Experts of a small language model.
Size: 10 layers, width 256, 35.1M parameters.
Experts: 32 experts in each of 8 layers, 192 squared ReLU neurons an expert, a softmax router, a shared expert of 384 neurons.
Training: 390M tokens, 8046 steps.
Below are experts of layer 6 (counted from 0) of a mixture-of-experts language model. Rows are named router (the router's row for the expert), up (a neuron's input weights, with its number) and show model dimensions 192-255. Each number is 128 + 24 x the weight over its row's rms, rounded and kept within 0 to 255. Numbers have three digits each.
Before each expert's rows: a language model's description of what the expert responds to; "comes after" lists some tokens at least twice as common just before its tokens as in all text. This comes from a sample of Wikipedia text that the model never trained on. Tokens count by the router's weight.

# expert 20
What it handles: First pieces of longer words, mostly Latin-style prefixes like re, de, con, pro, dis, un, e, as in de-crease, e-liminate, Pro-duced.
comes after: " ", "-", " the", " re", " a", " in"
router:091124116126122116102095078126158140127155161128169094124158155138115106141102150106082107143157103090110146142106156108129153093099100108148139128128166110136089098121142155173161140139161115
up0:115090112159108097105102129164157124091158153153134132073108154081136122158117131136143151142123132167110126100134170138128134105144118126146175154124168125070111114136071085147133115130158071
up1:133065141137095108125117133159163125143102060150144164130139156146114094119159135131119111097183127120157107150102120174149127126161088132119130156132107135124119095159079143141132126212092110
up2:130113117129123115106065112094126165140137135137116115153143179092142115138127096096137067143089123112145136114151108108127138126100134137104122109135167115092166130133198131142197096164116114
up3:122133113169154134089113083107131121176135089169134093057089139139155122078124122118134112109116107137115124111096100109172106117155117084092131105123120127131138133104094093114123087119139134
up4:125097115131127101140084124155186128161119132133118132119136136109129120128103163115142157114124150126145116122144116136147090121138115121104154136107145143103138179147133129148133092143118144
up5:094141147142182145111111154149177171134102169131105105135122098098127119123121138165110135103068136141132129099105125116097120116101117105109115151133111115099143170127079137118094125184160115
up6:117107106102164077079126136124074133119105140147099185126128130126154122172140096152135119147119130145158168104100172117093125155151120089078140096094129134125133153185095134096106152127121110
up7:124133092126161120121130159123099160101130164139157152111133111154152115158183133069105128151100105141168164079110136089102111147149090061149167119135127109112126131134148091131141114141106128
up8:139089121132171134123163149118120151138123152145130152104147116159201081164118113117125123151103169148130083155181113136142127162149136116118123126130131146105103154124165143148130094120158111
up9:125123151129145136120122088124155130139075144109126118149171155097118123111128079122120177107139136164157149075117147164136134126133108101133136131118124119145120165170140113130153128115150169
up10:113111113138133132133136105104097117134116161150114102098131137149172079109133127162125124127122063111138109124096145128101131128129157110166133133133149158145150152138110153158170137117092153
up11:095125118117117112118142097133124152162123152108185126124072115152153122111142113114111135108104144144135107088133103125122121152132094133127116172153183114107109148111117062136132071131176106
up12:135108146104104144114144152119100131151178103124165138093146159133158144203106089102090125108128162105123121095137113101129131145149110115069140115134151072132130158152134105170121133117135085
up13:120158138121144149105111105130155167154141125151110095175124145132149123137089140111063102136076155095142141103104101170167116110153133102132140123146110162152139138171130083101124161076160101
up14:093113128145151127070119139154140135117166128121152153132144156130151161143111128158131122136143140130132153119120115121116140126110120159088149141148062195115125136159124112153121116123158108
up15:115190122131163095113152147093134168135142091137161117115144114143159059134131138114135130120111124156129145110108148153138121140151151116121118117114168106115116160048090116131095088148093137
up16:120074093154125147145138104095139139101118138122120103101105132124155106087128097151156150151169116138143144101118114123089139120130130163121121137113135101118113088149134169116141112132107118
up17:113123146107090162143149076137161105171101123129123209115110137120156126143123146150143123140110171119133117094082117127105122136158136103152132102133155099117157108162131115124127158112118111
up18:134139095113144151147086164146115092094112103140138119110156151133125118139137108130109099079191163133141154138137130117137164131122093087090120178102119166085137116105128155168101103136126109
up19:145106146102128137115128118133145146094131109080157114153085120118102132162078101105100123168122111093152079106151145108103106122180110119097110210112126140174140129160169078148167158146116080
up20:123073132164143119101153125080122116162121128129173132136144110136160130125112096194109173114168100116143141123128139072146109123150143156094126101150094130118129115094140157150136106069124088
up21:100177102155145147154122075132122120141117121132125123108131131114139150119140139116150152122092129131164098132155121088142121127113091084132113124149124102070118128136120137163135094093105128
up22:124115119168110089138143110136156150145129113104122098126114127106120143120071142129159137088110166160177128075093142163118146129122135102146135106096136116174084155092098143086121137119103130
up23:169139126202115118118109104077153129101127080164146103135117134073143132143091128097083152108143116139108137074106151144108136146138129124098110076106127143128100130089138083126131118113087119
up24:105096111097152082140146105139153190113095097132137084156134126129152129129094123157117137131088105129101141119117091112181102132157142141135109179114116132119124098139091120150130124080090127
up25:129143141154124077153126165120132075160145107106142144146130140111094147132143129097162146099067152121157070125112116116170111143160139133141130155151164121113146103149106101160093089131158077
up26:106142115140081112089089110150141150137118130162148114115157124170151160136115105152097126139117137154147137114140100119142112071147138118138125142118129101157151151143120136165121153148132149
up27:148150167126153140128125135114131124115108155127124134125157105090097125099129147101197123127167120110090152123148112139150140088097126121127147115085144087135141111138136115081085124114164135
up28:085132136113158137102159119133106163112095152126173138118119112165121161097123122122108145109133106114118167119129094126142120098162120133098139169124150135126128141142142103101132124109128077
up29:104137097123140146100113150131123172142168143115098093130100146162105131133122133109115105127102156130194121127076137115123155132171103098132092146148139104123144119108138099112106133123146103
up30:132074152152113156147144100169131106136116138112121131146138142133146145120135112092097130172093117170082166099152072119100131139129105137165123149110081138093123156101100106106095127135136130
up31:152130126123105085112123127138122127142117143155139138125145092117127170130094114119125174163103112157135107117110138098136105166130138124159182130106151145129107117161114140122134137158120095
up32:102158132096170121117122107104082196092124122176156112159126181120104111118100118148135085175167158150147135151103139097155116134072098117120125150124111118117118114124107123130159126151096116
up33:169037113161139113137163129150122139116105154171116100115127126083155117096140094106136135080115112158126151133141122149145133164142149101142133125129125139104092133093119076144144153171160149
up34:141129107135149116134088123154136123145117137106098125089107150140172160128091118093111126117132122084126160134131085129151116148113076124123127119133092108166151141099196115116120071088169132
up35:071140083127094130167132124171132095125182134091120162126144143163155099177123148119136146112096144105146089133120108099156184114151101126109126187142161123172179141150096136117164130107174113
up36:129144083160094136128134119127114123130128092119139129158187136121092148155119129086161135112126147160136136151097101114143092156130118131120135150119122112081098196109176145151092097148157116
up37:177120129149163141125114151130096130150096102201163158112132115171103141143108106102121153087120120133118136104154150105137130120148096106132151131168147145115137125148111109149148106123121137
up38:125131123134108117112139115094124100138117117096128133101107151143130109129142123151148140126160125139154139093151147133132115145134130113107125189192137143181132167148142123096128132130160098
up39:154087118131117117119129101120095133145106115143143129120145127108138158131127096114099111168111112073111107147122115069139131173108141123143138092086119132102111135113121054096144092073142092
up40:105136136117169136156112131110117102145160111096139138121084135139116131143133113144132086124090143080115159170117102121119110132103098158122088121150147134128120136134116112130147123105169089
up41:122162128134124163153113115114116131102109143130135127139114158111141143146112138133129157122156118135126095111165120147138110119115127120118143140141113122162142135114141143127127119153170113
up42:099128124124155135166092119130114130143159165118122117148149169111122136130114153196095112135147146139124084132134117112146080154105128102122134154129144095183136109103086103160146093144142130
up43:076143092084104113112122142097143131142111109099147147136115142145155113190139116093144150148103128098157124083164142121111087147154170114130112126132119097122109141093123131125099103124142088
up44:142140133124153130135131112146141107115131103092152145140124136197145117153127122147119146126126108101149098132149164120127138132085101134096135113113151166151107130102122131157103116149115135
up45:119140102119127149147152144121107092126146148135116112210133146160139133132133117126122151146101148108151127121109108136163138153126084174163099188116117079113150087147115139102148162138177137
up46:134150113134152103124120113116160134128087104163115124111089136124120125149125154132121119100119120152097154106105161122150153108105130096128132111129155124113129111093103140118101080136124098
up47:114161103122113129113130103144141104153193112126112160147145120172135137136088106109132153103106125173144116137091103157153137091131115139089155148171114129134087142170086134161163109103139097
up48:154134078113113135107092109139123154143120125102163118141102113132114170127140095071111125131125124148132152116117119175166114143126118138157147101169116116153148153112110113129144131121149128

# expert 12
What it handles: Bare spaces, opening parentheses and quotes, dashes, and the 19 of split years in tables and lists, such as 20-24, "Waah", 19-08.
comes after: " |", " the", " a", " and", "|", " was"
router:142144118075119092125105134123159091092146165125122088111124118140092108136091157076135087097171114124116171161123139109123156145106139140119119124095165104137112103119136122097165125129127175
up0:112133117109148162135137128132106172117096108148166107163115128142141162105105107097110113157127173163130131113111127143099146136088136129171116158112082158123136082096133139081131145118136070
up1:116160144137124145164115139106177122109138131086126127135134092117112106106077102153099102136117131146156131135113127123136109128129117125142127164158120184117115113158140148153099162139165134
up2:091116122120107119121162144100124137142091111118082133144114141090176096141147078127137124149173114153144132112148147154155125164177117108122134099091112126137135194129110182122080157150145158
up3:125120119152101104147110087162139195101167125123146147160100165108118123136102110154102130171122078129131125114124166097143098161075088155054143110104097141093141102122112135156138125167156140
up4:173105114156144170117150140099144078153119113138088134124111129101117162091139136155129175130148130132142122118172110118124142154107144118112120125091141135125149173122147172096153140143115120
up5:175133104139120123118148155115198152124144117081139136131137132118080104133132154097191113112120132144140105029104107169132146130091123177142095148124114116118145124125118150078104086071127130
up6:134156147149126115089173138132131137132114102144126150175171109167165117137111137135150170135177112153094111144077120129155086127156139094147150108142118155104133059131125137168162099112154091
up7:122153086134142130094126118109145156126117139110154121142172130157167114116121133161146159133147110105114163133114121135130151102131153115116211095134090138162129149105147129097137115147087111
up8:121162132141139088128109092153132164129157108127148159161127134133127116124121129137099172156162130105106169168113141143129116143073152140082123165125122147125072127115147138135088120128122110
up9:157148123165156139121091078139123122165145149154125102108093132179111157199112169103132160129122091085099134104139137152153167087126159123125156127146137142202144122187130117124127132112148101
up10:138149112129132127124136115095116143094149139097135053142141177141105121126103162159130104112070130158134147139138116122131092108091162123147093136114139174125142079119115145074147124122111148
up11:171128114117163126117130158117119129118152130111156151164119145160141101129113149141127079123096136113149125124135130151125115084133103133090157109127152184133132167122167092132170159138093112
up12:121107119170130116151113121130103153152073155138116127112135183145109134134119065149102133098093133107160144128113106137126120143146131144104131132128090151117132167139087121168124163111141147
up13:129103165127104136103137156091107129128122122140134145154093162101136129113096126131092041103139127113147137077108084116137134105117087131118096150137082170165087134137158115151183087158124131
up14:132100161171131156144116108139158120086129123138094140127072126165104116086104139109165136104132079106139098134064125111148128132156132135113094145111143129129122133140075116148110147116147141
up15:139127169158101104087088160158157112108148140154112154139111125127117119106078153134119154114131142121101132148115168083161129079116123147111079141111092121143102142121096199086092113170107118
up16:110130134121107117085098126104109151169122095179127120106121122082141146118088143141110138133094202124078146128143131125121137116161150111161153138142129066161122103147140119120147119132152097
up17:129119094140141142150123142136106144079097175128117132158099128176103125127113126116144115133137141175066145161122181108124091166127137117107122118111098146100114183137090120173112155125126147
up18:107137143113138086135129094091072163142138118114113158090116136150163158116114173149109118120154142121152110141130122112114105135069129091142126147142111151108129124114160084145122113123127111
up19:129094165108130162144130150143075127100120071118132125091090107128125124167138117148154111128097115109095101120121161142117142128106117102165115139147115100108113089071153133120101137122088081
up20:117128110151146178128121140100150107094135153112129155141114131145164138148132119138111113149115113150129112168118105151148124135152147116156130119189144151113119090116181133110108114089146102
up21:126134099111113179102083095105116113107136148191127141143072159117099126140142141145152116109104106091121146110103127082168129140127106137137161121136101109106135101139107150148127107164122168
up22:133169164113176116139136136129123148146125174119155116136128134081154149145108139105159139123116118150095120079147155172098112118139122113087131049087138158143131134134136123076140092157125111
up23:169152147104135138087132110142142118115128101170150122134150149103105097125125097096145152140098158119143068111155150129136089159147103126139128119100086122117145077094087134126170143093156113
up24:153120109157130106108112141101102130125090105166164113147147085093124113106148182128122132117180131153121132098109126135108107077146160135130169110179139112154104093092147126097112141133137115
up25:110116127118146172110111117109133133122137164161139127115184155161135092155141122115147116110151227159131146162163151116108080128173158127126170142131127127136170101100104108105139131111134119
up26:154121141129132113207139127151095142114116130121119130120138101128139171133167149094116124164072113118140091173149138194148161138102128131103108114143108110133110165112133085113113079110158129
up27:113089107160160081109171161096127118166110085143095135165126125139091135164154107127093104123171146086155163142136116106119136119141133130121096114115122130134128124103125145103096149121122148
up28:130131118142128119153155123121146108118102063142078150142136140138151142122145050128126182133111136107143109105145093157170164142154086140129161122106123175130113103089085162126101120105142101
up29:134130117137156116159124126137126143169159100117118127170119108113139089117155127105133125097158104145130118126173135137142130119132169108110107111120121144132094152159105140173155169124115109
up30:139105123123140168121122123170136130119199167109117114118132157087146155120168109164150142124104141086136143154147124143108104134115141137124119155164111090145143101118117127122146148142133093
up31:129119114160150116139111122120165097127066082149113165136154129107152138184106128138135173152160136127175138157113079161120128085141144146147140112174125154123155099136143156109109132087144153
up32:126132128130153101152118113107119092147185147153156124114113136087122094131089122109148154086154073130111143094158126087155089152110119126159141142090171144104114124129122118104154154142132141
up33:144144122118117130135119179150133122174090126121171173153107155134131118137115135117121116099081102099144088142102144125143100104096157187135137112107130105109151144099151153110151106120085125
up34:126114143136145163115124132155127129148138141163124113128139147132105133131109088156123152132139130128124130089180131097132137078128138132133126140139086121146147136118099173178102128133162104
up35:140122108130153143133080148127127159140131163100132059177140116156126084161147067126106122126147097154121135135131134101153141154109111145138145126113143161155144127149129144115135107145161137
up36:116103119148113096139131159122129089095140121112137151131152104115148139138137104143119118092140099139111140166132170153155099079134102130156169108133113125114145104110167115113064153073146106
up37:080190111161143118140144133106088133120122106141125118171159134135124122138111121133168124117116122106120090162158106139120137180133099142123149123109121106162131099141087210136140104092086116
up38:129116145112099133159120138149131117130171085156119125140144130133059144118110142159091139143135145150111106111088120112179138095142196136105113150165121088113139106139110101123092114094115112
up39:130133156140182127118096151148100109109160132121093132109125095086117147149071148125111108138120137132142096078085136130166135112138115083087164132173120121128158119148112128119128144082145155
up40:127139159165118121130119126105088138128119148160130110133100154154125142099136116130130134117088099098131133105163144083127111151144123120165087178113097157100165169100111155160128155123117117
up41:120127194157069107120136082150110168137122139132127130142125139169144125158153157144130163109146152127127137117107118134123152157139101104081147161141100106123144104188104093101140128145158176
up42:139143102122113128121166162084150104141135145124117126121093132157164144096161158103127097167136132145132151083115157080169131137139132124120145153132133106115057132089100136122153130123142139
up43:161110105166121153141105134143154150106114149084128133159101155110124102108146129132111125164158132147148150103131127157139109165166170103111144162152134103125142136126131102118137130135093125
up44:103153134120146124164146121084119125076118091165116106151107113162111125094105121136105118124155097137112153104121112105124101127143134095132139165100133104125101108080129114141103109114176147
up45:103143093133144124113168076144114150114169112101122101135109119159100126087140111146113153126140138138135160156115125167127142103127155128098125130166098166108149157167098118077129085116158093
up46:131157156086128137139156137120141163179154118173136088103134167139166122110137141147138124114143102102122162101132097131119121097144105149110140094122136133139169111158124082154093117114147120
up47:159140140068117143152085125152140122118149151146181103117157134131127099156103102128106135132126132135116110118107077156148130092117106126095154123140149160139129110171151092160152088132166103
up48:107140141145106114149121163134128135082129098141131124130156091116146120153109097162124136135089155140109084092108145097143151143159143117158153119101149137138133081123127155090119138081113149

# expert 13
What it handles: First consonant pieces of words and names after commas, pipes or the, such as C(lara), G(avin), ch(emical), p(rimary).
comes after: ",", " |", " the", " (", "-", " of"
router:112130100137109097136114129127156123106131140104096125128137146129105131125117144097128095111140108097107159166108155152104159140104106178125120123111146114155127099103137155125172144134139149
up0:117112140099122129141129140132138115161115060172096145142167101115086107128126129146142119122163102112132128143120123151116093137139171157155135095084173125163175127086102123151135134155107113
up1:132098122125134143085102106129121145172066145153133151099158161113113166141118104143094117097115089146130164104163153133129135133120106119120113125132103099090142121137160120109112163152159127
up2:132139092093127150119126169129131093148130127123145099118121104136109128175131169095134112147148129120139115131112106138110111151135151122180133138142109187146095136122130099124126154135128089
up3:113104093132148168099120117104124101124134121102138131109121160095135104155176083210154096116186106147097124093126126123136123133149119145133136136115128104098200143117151123121140144114105110
up4:139157115161153161162069133142137149161138128092125139108152153163126124095133109167142099181106105164107116149146148145175113168120135116119135118155118113140125120118097166116174165145122138
up5:120128140119119147108130129158090130124153117162116120150130105146134100135106084111186105086151133132128140104108129117122191091070156154109136187131135106122080123135129124153149110134132152
up6:130160081136091100121117146149137112144150093155153129142126148144109091131168117140172135125112117117093111123136149126151135129150123063137083080117145138132101121130134050176126111107131119
up7:148148164107145146101125115110120119118132122166107147096167144166128074097153098140180139108126167126116120129135096131129140140149178121113108139141103135119128108125139119126128128120219147
up8:092122100130138121097153135137103165157145137099106135145115120148149137127128136088113107155164120124144110169136181131131089107121108124115102142102126166143135105097167113130136104155155150
up9:094136086116103110095146127088114140133130149122163169112106099136146121102110113135149161125159148106122157155107110106139136091114127116139135143118122121111142178126146160129134141171133126
up10:133144147098103125119137133110137161073146064144123084158098153113135117144109085159097091101138159160122137143113105142151079126158141117132143139138101164133112107111142091128150129125090136
up11:124174139127153122145149150127103148100128107123110145158115097096132122125143122084130134134106128088127150113170105153120115120151120158121164085179102146147148153131110137152104141174096132
up12:135152127103144163137140160129124126056153141160141151177142135090156157132137093131161150137102141137124100163091102171110115128139128142131121144145133092110088102102135181106071140142135096
up13:117136131166120077130132109131126131108124135098104145102101142102146105147148129151115156114132149131127134137111124118136144159181141141091107131128137138116086131082135172097152093108116117
up14:076137087137122096103109121129122151113150121125095141081141163115151156142130090139124124164107162125161123128132105101103101118114096107140128153179099151143165164142134107110103156186113104
up15:120140101124121155160141148136148140142102093102126127132117112075117120160126110078108137147109141127156130111116108115142119132143077122136134132151109149127129194124089133149163120105104134
up16:123122131086097149129145155155157091108119134105117156168109123153124062149094114117152090108086138117140092121113117154129097161111160115136140111127153188137140088162112128084131091126142079
up17:098144115122089076139142130148123158115147109121095190136134137107126101152111143125097123120146101061117116130150126122116150169084147121107108161149125134166142156141108147119157196121152092
up18:113138073122135151114127134121108131140183121113132114132137150154123142138144104131149155112110127116132139118160161085124145127123134165173198141083097138124085120128161099133151143140139081
up19:129108132121085138118135145160137092143133143144084137129126117139125125111116093149116043094106116088152128124108090201106128075100139108165126110110152125141166136132156138155119095136145094
up20:128119106162158095113116083173117128092121120139126153110154123118120135106079059121154143142145153146177121136123129130153097138107150178151126131151126121114114103143121139152162089159143127
up21:122164110121087132157106083117153136130130129109092160106133143109116099174160131135149140158142144075153080101134133143140160116099138098139142154120146138073181118101155156136147149147105122
up22:131121120143069125121136134127163092144090107134111125107151098133082171150158144114144155145125114112141096144157129127107149087135154100158129118093113142099140129113165124105144142128158156
up23:136128129124117163105131123100082118173130147128137164112138152115111147145088169121135155129103130111134123144176147130097138117141113082099120138107120126123147102123127109132139143123131119
up24:150085145130138125169124110092141132144108093096102134117123143111135113112143143165117084107088107127100131120116119147076136137109128146160174098087057099113134133119087093144163138133125116
up25:153135135124128119113134139152098131126096134141112114123166124131131098118127117066151131095129095111130122169159103076124103149164158139067085110125100150139112139104126102122121117121124149
up26:132102177134106093107195103142109101122125161083136140101123132150115147094130141099173149085116120103139133148137130166101143119161116137136148102084184116138144176157124142128089117152152145
up27:189169125113127153124083125137080098144115147146131175126129112130161123102117110149164108071143106166140157115090093142142090124112140140155141145135118083121139089170152127128140114153114112
up28:126148138140102143091115127141112147157123144136155113115150140056126152138127129134147129145135173114116136152168128132120164114089154130104135104134153128140139135100120130103109121111095093
up29:164162128182115137165136149117144115139151116144126186118106139140089100115109106118134085123068121123141118168077121146131104109145135154109144097115125139146122122157042132104148102148105117
up30:100133153145120195168100131071185126136140148145141128122100118139129130110178131141119147135140108137115153136093136151165118170111094125127126137140136129092118065134142124119095099116114132
up31:125136146136162118141143120111130108120121136132133175106137152088143141137115150175115072121127078120125114122078105105162081171128126176147113091135082162117112082148092160144116125122148113
up32:137149108133198124102105124104121131133162096116117122177117150141097101153154124128111053138145110150117072162105123111122152165106128154091078097152152135129106115119148108139136123126120127
up33:116095137116094124120085160135135179142118134137150162110105139164142108081101121116136132114108168112130123112132128159127140173137067140139073103154074134127185093144113096124136124129169138
up34:144149127098120163137116148140097133106138136136147130137129120090159144150190109084131127110118160158141117118135144165116136163099121125095147182079117157093106119122148091103129136183130067
up35:129164101134138185103106121167116097124080151118138130111136098080152092132099125150148131107127116076141130149148125070135114125126140130118115146103106156115124112154162102132103117097152150
up36:123082109179088109173103130156110132152114152128138127122163150110130135121107116084145123102146116149138153099143105128141106139124141111134150144149137097108120156134111156142102149087060090
up37:170120134078110096121109112138147115136125138128112114135113124118141081124117133109185137129156086126105125093169110151103173112109168128166123109149151136141104183133148148114155104133119174
up38:130092179183116112153119139093108108138103141128067114129142155136145142097111119131141116094089113187133131135161126127143117112134146149125136127116114126126126108146150080126100155070120139
up39:140115129105130154143137162148090191147139127109165143072103127121124127130139098123100103109133144140111145153098101117097117113122133098080149127139175119108153140103139126122127118090143139
up40:117153131148152144124138161134154116139121104123111132149151129168097107163162106121180149081110145135082104165158088131108103112127129130103122126116148105128087122157165130140155143119122101
up41:136163099135094150125164140132107159165136119150112117161142110120141118104130128092168144148086149139135148132112121082151131155108160129101105147092111148122166129138111086105110106128113098
up42:160115101113103177137135104143121138149154113122156129108108143156136102111110121115197137139103209133173158136158113119108156184118089081135148112129110112109143086112105138184171121135166125
up43:170135151142102145095114087132150117150103107163104129144103115103134093120103108117109129105088104141107079126072144115182146151130148107125147130152095161129142145122160151118133134132104138
up44:161114120127116104126143137146132112153171139088161160154139127107149098151129114139193093102115189139134151161159106080140129175123120186110104126149130132127154118101127129130120141117131121
up45:134141124127147150142081071136115153143137150160120137138146161148142128166160111131135153130168084089137133107126133123182075115133116132087135128138161100167159104121131119149095128123121135
up46:117134099108152185159134171116166106134142171146127081115117118084109142141169118122112156092144159158102075094092129147061142157124138106171142141156113162121132142142129109141144137177144116
up47:120149111135156144159114096134127156126128116140115181140137147154117106107128091168133120120146153128138129115093106146151141131115131155115104162150120096117130107110190146177145120160150070
up48:126099137121142088138103162152125077121130163133118102135172117113110173154109166153123119104120113124168141132135154116130139142139151107116131121139085156161115152126110147172112183139131143

# expert 10
What it handles: Line breaks, section headers (==) and table separators in structured pages like infoboxes, results tables and track listings.
comes after: "\n", " |", ".", "==", ")", "==="
router:142159127102089130098095095128154144111159167087122092124142108148085097128122163107145109109136131114123157148124130136080167140110146157171145097112128103137142121107129109124155145137145178
up0:123107110101118103122097068115173133133134094105153131087129086131156144143120114091144118135117110125120101151082123150108108143140118121112151113123145121109145130108117103112114102109109152
up1:154106101114119176111153169117185151123113125136090144115142140107111155152171135174136150081113125141140143095129137131146121131139130099106158119104127149123084103103092116155098141104114113
up2:160112145103120125122103158144085095120132123113180151111096135133127167116128104111100083136166115122109143118144137167163151170128127092148147127149114114171115121088145137171168144148177135
up3:119131166126126107146105093138101136138141144130160147122156120094104137131127153156162138120188175127147125182098152138129139129164132105117122166158129125113129148089174138104165144102155177
up4:092112091138109129164090111089154121120138145126129135113169084123132134149148152118133141174131077176125133150124112151156144138089141118116074156142113128126122128109126107131112129140126128
up5:129101129140101165157101122119113114111084150136129120136159115106126102133119122177126118143082121170134139129104155136136167161166121112108131196114094113142112182099134137139100164129114131
up6:172127114094138157144084147128093135172153172127127110147120128092108121119161117133119126159152122164125125106178125145173110117102133126162149099166155164133139133094152140141126128148112135
up7:138106160103111157086161144131096115151121141135094091156118121126142118103128128103118157138152132150144127083163111115117092143160116143106119112122109151128139112155163122166187103128131071
up8:143140132124111112102143099122130136129123133148082153146092137113129159112123097130118118116103103171102126095150145097114089178105151142125136141153124121145095181125132096141184126113141117
up9:134140127118099134120100090173133081113114168124105155157094144092120157133140133161137121097109099194149121118103105119158157145109149116112130118141098143156108153133121117111154125133071137
up10:154124132137144124146117076095129145090154160128116175159130161151090130099147198167139131098113142083149120094142137125089130137087130104125138136123106133122104132111111154132090116108142142
up11:153125109152155102127141140139130168105137104091166117125152136137127140097134105087133119159060134172135096158091117180146110148106118138134134139126114107101126153119157093103125134111105113
up12:098130126134159149121112117133101115107125097142125153084133084110171133137092085111132122122096154141168152144103101122083063132162163172103087132121145103149130120129123112146112134140117124
up13:166132125141119111158125082104087151126143115111139161106141154118172140166096151117137126155104155167081107159110146096169150124130094057150156138138151103130162124096133162160116146132158124
up14:107150121086110160139158115138143132132112139112146084166137123110112156140138115126095161113137162164109128095121131086108144124125127109124170148142130114105144141136137090154190104123151083
up15:160134129126178163133157113132136194155124114159161108104125135132133096127152138127122111149092121129128134122107176163111148124079134120135076168153118145145136156174108059119132140090106124
up16:148098112186127157145152120109146113096135159131113124119130135092137106104060104132132113145126134105104107099126131103119096127128121127099165126099111118122120116142112124135153140126109155
up17:151131122151147116119164139113088142140145131140101125152141151166132105160145137120177146091126089106130088091132066163114125153151124154131132108090158132146166129150130078114160144037097112
up18:113148139094120127110132153076149090083131136119111140137131160126125132141159112133123088141179157146159112105161155131103135151116140183122171126185143116101174108134128110127131116128108094
up19:115124123122134121132110138099138130128127098100103130133124088096122143108063125153121125124137165146123151087128135140145111116160138146126115112150101093139123150110095102139090115099153164
up20:145069094108119149140125106143147094122133102096125142089123141072142092091134142139119095169131154085125146191140120122155110157177147146162116115141150116159131121159124096126174126134134152
up21:160133139197100116118138139143151135140113156145128119150081145135136149150144148118106106132129148130147128147153114132130102160102156110165105116160126117115180137099108060096115109101106161
up22:071131150171139124144158147127164140101127150141183139123154126109146125134136101131124075179103141108145145138121088137149103099162171104146108118100116102135126147123173103167096174179080112
up23:149124139078108125129129163145137136107117154125132130127114147114122154102133101130101137115095153089171127127110170131111114163131087126145114131154134175146101120157163134109130132107086094
up24:140143105131109113137122134154141189122155120171127149133130099114179109118116181185144133135101120160137159147119130112116120157108136114118124166154114155133104103144150184141123138140110148
up25:120169136163112115154113092146178155138103086157103147148128118120109160102101084141129155126105137128141106145138137102166155101164132131153114109129105165143130139109177109139160111115159147
up26:136138112097162150162107152151128107122139129129141126141123174139140154125142113115129139169146145157128134147076109084115126100138149175162127172149098152110163111105130152108153097103162104
up27:141094159152148155180131114099075076135130156107119149080107117112115127121165134111162142141132105101130139139107137143127124106103099106135154174141140147084120158123156130112140122181138143
up28:100125104174145122119136137126120123103124103142120163132132119135150124137137065143104110151144109125209109138164135101097141162168113128138131122176132089118100109103120112119109139123089074
up29:166127105096122130136074062107125135113171085171092139119112122132133110142133132110117168144156092119101135085107158162107097119096120125159091134145112128155137127106107153125123057122118125
up30:137130101157114130181096133091135119157090134087151099111131125156173101108107109097136100129135154106152133129092170171118128132128153101132098116104148106084133166143154145136116144159116152
up31:130158132135119114137137163138103110128108179147191150130142103105149120099142093132104095116139128122108105123084121178136135155129101105173121124141095134181115113114119144136108134150118087
up32:146092136155155143163121137109101146087141142162127149106197108126123131129122154113122142141152065129135122115085132139148098140147157105147110132148131110092112157147118124122163125118132123
up33:154103141149172168137178146109180138135097109131138137142122141143118096080105101117164126152182162137127144109140125161115100116107156139114147150102081074122143158111141076165102134121099112
up34:150097122102119121133077140141140124119104150087121118134177097135104058104126108137148177063107161128137155131099122126119136115108111168135117133130093153142149135111112158138119107150128149
up35:104123140106105155110154129121154086113132155156093179145090124137152090116120099136143122095145141181144095106130163098154156173112098132100118133116178125137121156140134174110158131133164139
up36:188153144114116126134137162182127144140124097142148138082139149128104120153146139108169147077136146117128128149143110149101135108147110142164119105136109137131143140135126123121105114142154123
up37:132149108114151158165120118133139142137103147152113114159116154155142152162114075186164127125148123116096108116096123123080144134145148119164136152099107137122124159124096125158159138117141120
up38:156145107120117122092130125137144118127075156121114155129152114145153131107146088135134105116127121151136172121135117161144121150125156092151118183145112108133147133131133091115085115112119136
up39:103090115155116154162123105125154125113090105150149145154118125095141125160143130150084123097121105114114161128106137133116115117125150138107167121122090102138190125127072076077124103134158155
up40:140140136099135112148107139166121074135132135140125126130138086150140120132112142142134145077107095143097127116098147112108118139110128109157163124125104116120134153096150080108120101143099132
up41:159120147093106124109147113088131113147101144095167113145117110149109146149136153141103141190145124112131155119153099129127153118138160116075094151134129062105135075137098165086101132144094107
up42:116150120169104160109106133109136123153066142145140140122129175100110124082134166134157103130114156146114130113117135072143119126126115139125081119143149110106121141140132125133116116101151085
up43:126046126125174119118105085096168127119149166139112126149125124128124133125179115115143129139064142086091130143099138118132098151141091166164092148158108148132157133110174122122169156120122125
up44:131145102124114131156128101163094135172121147162122114087124102133097113055112165123123119150124095147119111107120115087122144189162138153108133148122137157137138138114133121130161159155126142
up45:151112108151112173146118145115087115127114122132126148156126098142123157133182155140134116158131148168146130082154164110076159143072097144130112164122133115146143128094129132088115120122143136
up46:141148118159137123144126072124153144122112131119156156156110175132143136142123134219147114149157148122145123134138124138087123129145158157119156119143148118160149156130136132106133147129087100
up47:140148129159103150101143135099098057175141106125124117138132138119130139080123126084143129142090164127096120124139147157128097130169108153100122154127159108119135167122093127163115113165136093
up48:115137143091138121094106149099105103160136116112142122159134101155102105160131141099161122104158126129191139104134090174140144130127130099091162132162175124170177081105160092143155166103108120